From a checkpoint of a small mixture-of-experts model trained on Wikipedia.
Size: 11 layers, width 192, vocabulary 2048, 54.9M parameters.
Experts: 8 picks a token, a sigmoid router.
Training: a variant of SOAP for the experts, 4383 steps.
Below are experts of layer 3 (counted from 0) of a mixture-of-experts language model. Rows are named router (the router's row for the expert), up (a neuron's input weights, with its number), down (a neuron's output weights, with its number) and show model dimensions 0-191. Each number is 50 + 10 x the weight over its row's rms, rounded and kept within 0 to 99.
After each expert's rows: "comes after" lists some tokens at least twice as common just before its tokens as in all text; "raises" lists some tokens whose logits its average output raises strongly, later layers aside. This comes from a sample of Wikipedia text that the model never trained on. Tokens count by the router's weight.

# expert 45
router:59 41 64 45 62 38 33 57 31 54 26 77 45 29 31 53 51 34 40 26 64 46 41 61 50 44 39 38 52 44 38 45 63 53 32 56 49 56 46 62 51 50 69 62 61 40 56 54 69 47 47 46 69 49 51 55 45 52 43 48 52 53 38 31 52 47 48 26 55 44 47 38 53 46 67 30 59 58 42 48 52 54 58 38 48 54 55 59 47 44 34 58 56 68 38 54 59 63 57 56 49 61 39 38 51 52 55 48 59 42 57 53 48 58 56 50 47 50 51 58 45 45 32 73 44 53 32 53 40 55 56 71 48 47 65 38 51 31 43 55 44 45 43 39 54 44 55 48 36 62 51 46 69 67 45 44 54 62 52 45 51 55 36 39 41 44 47 41 33 62 45 45 48 37 52 43 44 59 46 51 64 53 34 56 62 58 51 45 45 61 52 34
up7:37 57 38 48 61 50 61 74 61 56 44 51 59 66 66 32 35 54 71 50 57 51 57 50 56 52 48 54 54 57 55 33 51 59 58 38 52 39 48 52 44 46 38 59 54 67 37 56 49 55 50 63 42 47 52 33 37 47 48 27 56 57 51 46 55 51 50 48 45 53 46 49 49 41 68 45 62 68 53 73 54 50 38 64 53 37 52 52 44 23 56 47 76 38 56 49 47 49 52 46 51 71 55 51 35 42 39 53 45 63 51 48 56 41 45 56 67 36 49 52 43 35 56 61 36 48 59 32 64 73 56 54 52 51 49 48 64 54 45 40 44 43 54 70 73 55 64 50 47 57 31 46 46 44 53 49 39 55 61 35 55 57 66 21 52 60 47 53 38 71 57 59 42 33 41 55 52 45 57 52 40 35 46 49 51 43 61 51 47 64 57 44
down7:52 43 43 64 36 35 58 33 46 53 59 54 45 45 57 42 58 50 50 47 44 56 69 57 30 57 43 52 54 55 40 55 45 37 45 44 53 48 65 53 68 52 64 45 53 69 39 45 26 61 56 65 47 52 44 42 50 55 57 42 42 71 69 63 45 45 53 53 41 45 63 71 52 59 60 57 49 49 47 50 46 40 45 51 47 61 56 58 47 47 51 63 51 66 49 28 53 56 57 55 54 56 40 53 41 44 41 48 41 40 49 33 28 20 41 51 50 70 40 59 34 54 45 52 59 36 50 59 60 50 48 58 54 54 69 45 43 60 45 62 53 45 64 42 45 50 62 50 50 39 26 45 29 41 44 57 59 59 50 47 58 43 59 28 53 65 33 26 50 40 49 56 54 51 52 54 37 44 43 45 45 56 58 69 40 59 41 34 34 31 50 64
comes after: " 19", ",", " (19", "20", " 18", " the"
raises: "id", "-", "ly"

# expert 194
router:61 53 40 53 57 49 35 45 37 44 45 48 49 55 66 42 42 69 39 59 62 55 55 50 56 29 70 48 35 58 22 57 53 51 65 66 60 40 43 61 65 50 38 47 65 64 30 49 40 39 22 38 36 53 46 60 53 57 51 45 61 63 43 54 33 47 44 56 54 53 40 45 57 36 56 48 60 58 52 71 60 72 46 43 50 50 38 58 50 47 55 54 54 58 34 54 64 47 48 63 32 59 64 59 50 50 60 37 54 56 64 53 46 50 41 53 34 33 42 50 51 64 38 53 50 52 48 43 43 58 52 58 43 48 56 49 62 53 55 53 36 53 46 43 70 55 48 53 22 58 36 46 47 45 48 44 52 62 57 52 40 36 65 54 51 37 50 47 60 69 50 58 55 32 59 59 63 53 29 52 46 49 63 49 73 43 60 53 49 58 47 46
up0:42 49 48 51 53 49 57 60 68 39 43 43 43 59 37 53 73 59 59 51 28 58 34 51 55 53 59 49 57 51 67 31 68 26 35 49 64 36 62 52 44 65 52 50 39 55 50 31 57 44 63 56 50 33 65 48 42 45 48 45 51 57 42 43 49 29 48 57 58 57 50 54 29 46 62 43 58 57 53 43 38 30 45 49 27 48 63 66 48 51 41 59 55 25 19 50 53 53 56 34 57 62 45 31 43 54 40 38 51 50 49 54 55 45 39 49 30 55 56 55 46 57 53 53 54 56 55 35 48 52 50 49 52 43 59 55 48 58 23 50 46 50 46 52 37 58 51 45 53 52 40 48 47 76 52 53 61 59 59 43 42 43 67 56 47 57 36 30 55 53 59 54 43 58 53 48 49 39 41 49 42 60 53 48 42 57 48 30 47 33 56 56
down0:33 48 48 41 42 71 59 63 51 40 49 61 38 45 41 38 38 53 64 63 39 53 52 45 56 51 57 60 39 59 67 38 64 63 47 47 60 46 46 37 52 56 65 52 45 43 51 44 47 53 50 50 37 45 45 43 65 55 45 52 64 66 39 57 64 24 36 47 64 41 53 41 59 53 64 52 31 60 46 67 61 32 48 42 57 34 56 41 52 56 44 42 46 52 66 44 41 51 52 58 45 57 50 73 55 45 55 46 49 63 45 44 44 64 47 45 52 37 58 60 41 57 45 69 31 58 56 44 43 56 49 42 44 38 27 61 43 51 31 50 45 43 41 49 62 34 38 52 61 48 40 62 41 64 41 21 46 62 67 42 52 41 49 33 47 39 39 46 56 41 55 38 71 61 46 65 44 59 47 51 46 61 65 53 59 44 45 67 58 39 43 48
comes after: " V", " M", " Mar", "u", " Z", " Al"
raises: "ly", "n", "us"

# expert 144
router:38 52 31 56 45 53 46 45 47 56 44 56 45 36 67 66 62 52 55 67 53 66 62 64 49 45 58 46 55 56 42 43 54 59 47 42 46 51 52 46 59 48 58 52 44 51 62 64 47 36 48 41 34 54 56 37 46 51 57 58 62 35 46 48 49 56 43 56 53 56 53 51 46 51 71 49 67 50 36 47 63 33 30 49 45 26 58 49 37 27 50 23 60 41 51 43 55 46 54 34 56 38 44 51 44 43 37 39 70 46 56 49 45 56 37 43 68 40 42 53 45 52 43 64 65 48 55 54 39 46 44 63 56 46 50 39 71 51 49 40 36 56 57 56 55 70 50 48 49 48 38 55 57 61 61 64 55 58 66 49 61 63 61 47 30 55 44 39 25 60 48 59 57 32 54 29 44 46 53 51 35 33 36 62 62 60 66 51 34 43 63 48
up0:51 57 49 35 55 44 46 68 39 44 53 50 57 53 42 49 60 56 55 39 31 48 46 43 54 45 58 38 33 54 63 63 51 60 46 58 59 72 35 70 32 46 39 70 53 47 49 58 42 49 47 58 51 46 36 43 47 57 50 52 57 48 39 42 43 31 41 35 62 45 50 37 46 45 52 64 56 75 41 37 36 40 40 51 62 32 55 35 40 53 69 47 56 44 59 57 42 43 63 34 31 61 53 47 39 59 44 55 48 54 48 50 53 45 59 52 44 40 41 55 41 55 64 47 49 28 83 42 62 66 60 59 50 56 56 49 50 68 55 40 41 39 36 65 50 39 57 46 63 75 47 45 56 52 52 50 50 49 65 52 66 30 45 54 41 48 42 44 58 52 41 45 43 38 54 38 47 56 53 40 51 45 52 45 53 51 47 24 56 63 66 65
down0:67 62 59 65 53 55 41 56 57 44 53 44 52 47 54 41 64 51 44 31 74 59 49 44 49 58 59 28 44 49 66 64 54 58 47 41 49 54 43 42 38 52 60 39 42 60 54 46 51 52 30 38 56 50 36 57 57 54 55 46 47 52 38 42 67 48 54 22 43 36 51 55 64 57 49 46 56 52 38 43 62 38 47 43 51 54 44 63 37 60 34 71 60 74 47 56 51 53 45 49 45 66 59 48 65 58 48 50 39 80 51 47 57 33 61 27 65 37 62 63 31 44 34 52 56 58 41 44 22 63 46 55 47 43 41 41 44 58 52 60 50 36 46 40 48 38 56 56 49 50 27 53 40 61 42 49 53 48 35 45 46 40 37 46 29 59 47 58 61 54 50 41 29 51 54 58 50 46 48 47 61 50 70 56 50 42 49 53 48 48 49 52
comes after: " ", "s", " S", "ur", " trans", " f"
raises: "hi", "ation", "ang", "um", "ed", "hy"

# expert 84
router:60 66 56 30 53 49 52 45 63 46 51 47 23 38 62 53 62 58 66 70 59 56 58 50 54 47 70 28 44 74 45 40 72 47 43 52 38 42 46 55 68 54 43 66 44 54 54 64 55 37 58 47 58 65 45 51 52 37 35 57 58 30 47 56 64 42 44 69 55 59 36 53 51 38 60 56 60 49 39 56 58 42 48 61 70 33 41 50 49 39 44 37 61 48 59 41 53 51 45 37 55 45 52 51 48 53 69 45 53 44 37 56 40 57 43 48 68 43 48 43 43 38 48 56 56 49 49 47 40 55 52 70 47 56 39 46 63 62 34 55 32 32 50 43 58 56 62 43 64 64 39 56 45 54 58 57 64 55 51 43 48 58 36 45 35 46 65 42 36 56 48 60 62 46 54 40 38 32 38 52 47 41 42 51 53 65 64 51 46 47 64 38
up0:53 48 40 58 42 57 40 50 55 47 32 74 57 50 34 55 44 52 38 49 63 65 55 47 58 42 56 51 44 42 57 56 41 63 55 44 61 59 44 49 44 40 57 57 51 43 52 54 46 35 32 51 43 52 51 42 36 60 53 46 55 64 41 51 42 50 48 52 32 49 55 34 36 45 59 48 65 50 60 61 61 40 52 40 35 55 59 51 24 27 42 64 61 43 38 32 43 64 58 49 44 59 39 52 46 45 45 61 35 52 47 65 62 48 53 44 37 54 53 65 17 49 51 59 50 38 34 38 63 49 35 57 55 30 45 38 58 47 50 42 37 47 48 64 46 56 63 51 35 64 25 47 46 43 48 47 53 62 44 44 40 52 60 46 42 52 58 67 38 32 51 44 46 37 50 69 52 45 44 70 31 35 39 52 67 49 50 33 56 56 47 39
down0:56 46 46 50 60 47 60 60 50 36 55 67 60 57 47 46 49 44 43 33 52 50 35 36 51 51 52 77 47 38 54 65 64 44 44 68 39 41 45 49 42 46 70 57 33 30 58 44 30 57 53 73 56 66 49 51 46 68 49 67 65 37 55 50 41 43 45 39 33 40 58 57 43 42 52 53 46 49 65 50 54 41 64 35 64 42 29 40 58 46 56 46 43 52 43 58 62 58 51 46 54 61 48 44 51 44 34 60 52 56 44 50 70 69 43 53 56 52 61 50 58 65 31 24 42 52 53 35 37 65 52 39 61 56 43 48 56 35 54 58 36 53 40 45 34 44 62 44 62 40 40 52 41 41 70 57 48 55 56 42 51 54 51 39 52 46 42 43 47 64 58 23 42 53 43 49 41 54 55 44 37 54 43 41 51 58 63 53 32 40 53 51
comes after: " C", " c", "c", " st", " T", " f"
raises: "hen", "ter", "t"

# expert 38
router:63 54 31 47 49 64 55 47 43 45 41 53 29 44 37 59 53 46 53 61 53 48 54 49 52 51 57 60 55 55 34 56 57 59 47 48 50 38 51 52 75 36 56 61 50 45 40 46 42 24 55 59 65 54 57 49 59 45 41 48 49 39 42 47 52 51 41 57 46 53 36 42 60 49 76 33 69 48 50 64 56 66 52 39 47 52 43 62 56 42 49 48 44 34 53 34 70 51 63 55 50 60 42 55 61 59 54 39 69 42 42 65 40 41 57 28 50 42 43 56 51 54 53 68 42 55 43 54 43 58 45 51 26 31 66 42 65 63 49 21 40 45 49 55 42 75 39 38 39 47 45 47 57 42 35 45 55 57 60 59 45 51 68 50 43 42 58 42 51 48 40 57 47 63 51 64 60 35 65 62 47 46 43 54 66 47 64 60 53 52 63 34
up2:52 59 56 46 50 60 51 56 38 63 39 44 53 87 46 46 43 44 58 45 53 53 47 62 53 31 47 38 32 50 55 34 53 52 54 62 59 58 44 56 49 46 46 34 61 58 56 65 49 45 41 47 55 50 47 46 36 44 46 60 47 49 50 60 58 50 39 65 47 69 61 32 37 36 66 58 69 71 26 46 66 45 29 45 57 30 67 52 45 33 37 48 63 44 36 50 40 56 60 34 56 53 43 45 46 44 51 49 49 57 47 50 61 41 37 46 48 57 49 50 26 49 51 46 66 37 63 42 38 68 44 49 47 46 37 44 45 67 43 54 39 44 60 55 57 51 59 61 41 52 54 58 40 50 67 56 41 66 48 48 41 57 41 50 48 45 53 47 34 67 46 56 42 52 44 30 37 44 45 40 53 29 40 49 56 45 34 28 51 49 55 56
down2:60 46 49 56 41 39 59 55 42 49 70 39 51 70 30 44 52 59 44 35 43 69 49 44 50 38 72 71 44 33 38 48 69 53 58 46 39 56 61 47 45 31 40 41 51 59 47 49 38 60 73 46 48 44 78 73 46 59 49 43 44 55 50 43 48 49 45 45 38 54 45 34 47 57 55 64 60 49 65 63 54 53 51 54 46 68 52 50 50 62 52 51 45 33 51 51 43 46 54 67 51 47 69 43 52 42 57 53 59 54 45 51 43 54 45 38 61 52 49 55 31 63 43 65 36 48 36 56 48 53 57 51 70 40 66 24 49 59 49 54 55 46 49 46 34 59 44 47 38 47 62 26 60 44 53 53 59 47 46 41 61 32 54 47 49 55 34 49 42 53 44 59 44 55 49 48 30 33 59 54 52 56 36 55 58 50 63 41 42 74 43 44
comes after: " ", " P", "-", " the", " G", " p"
raises: "ities", "ency", "ies", "ity"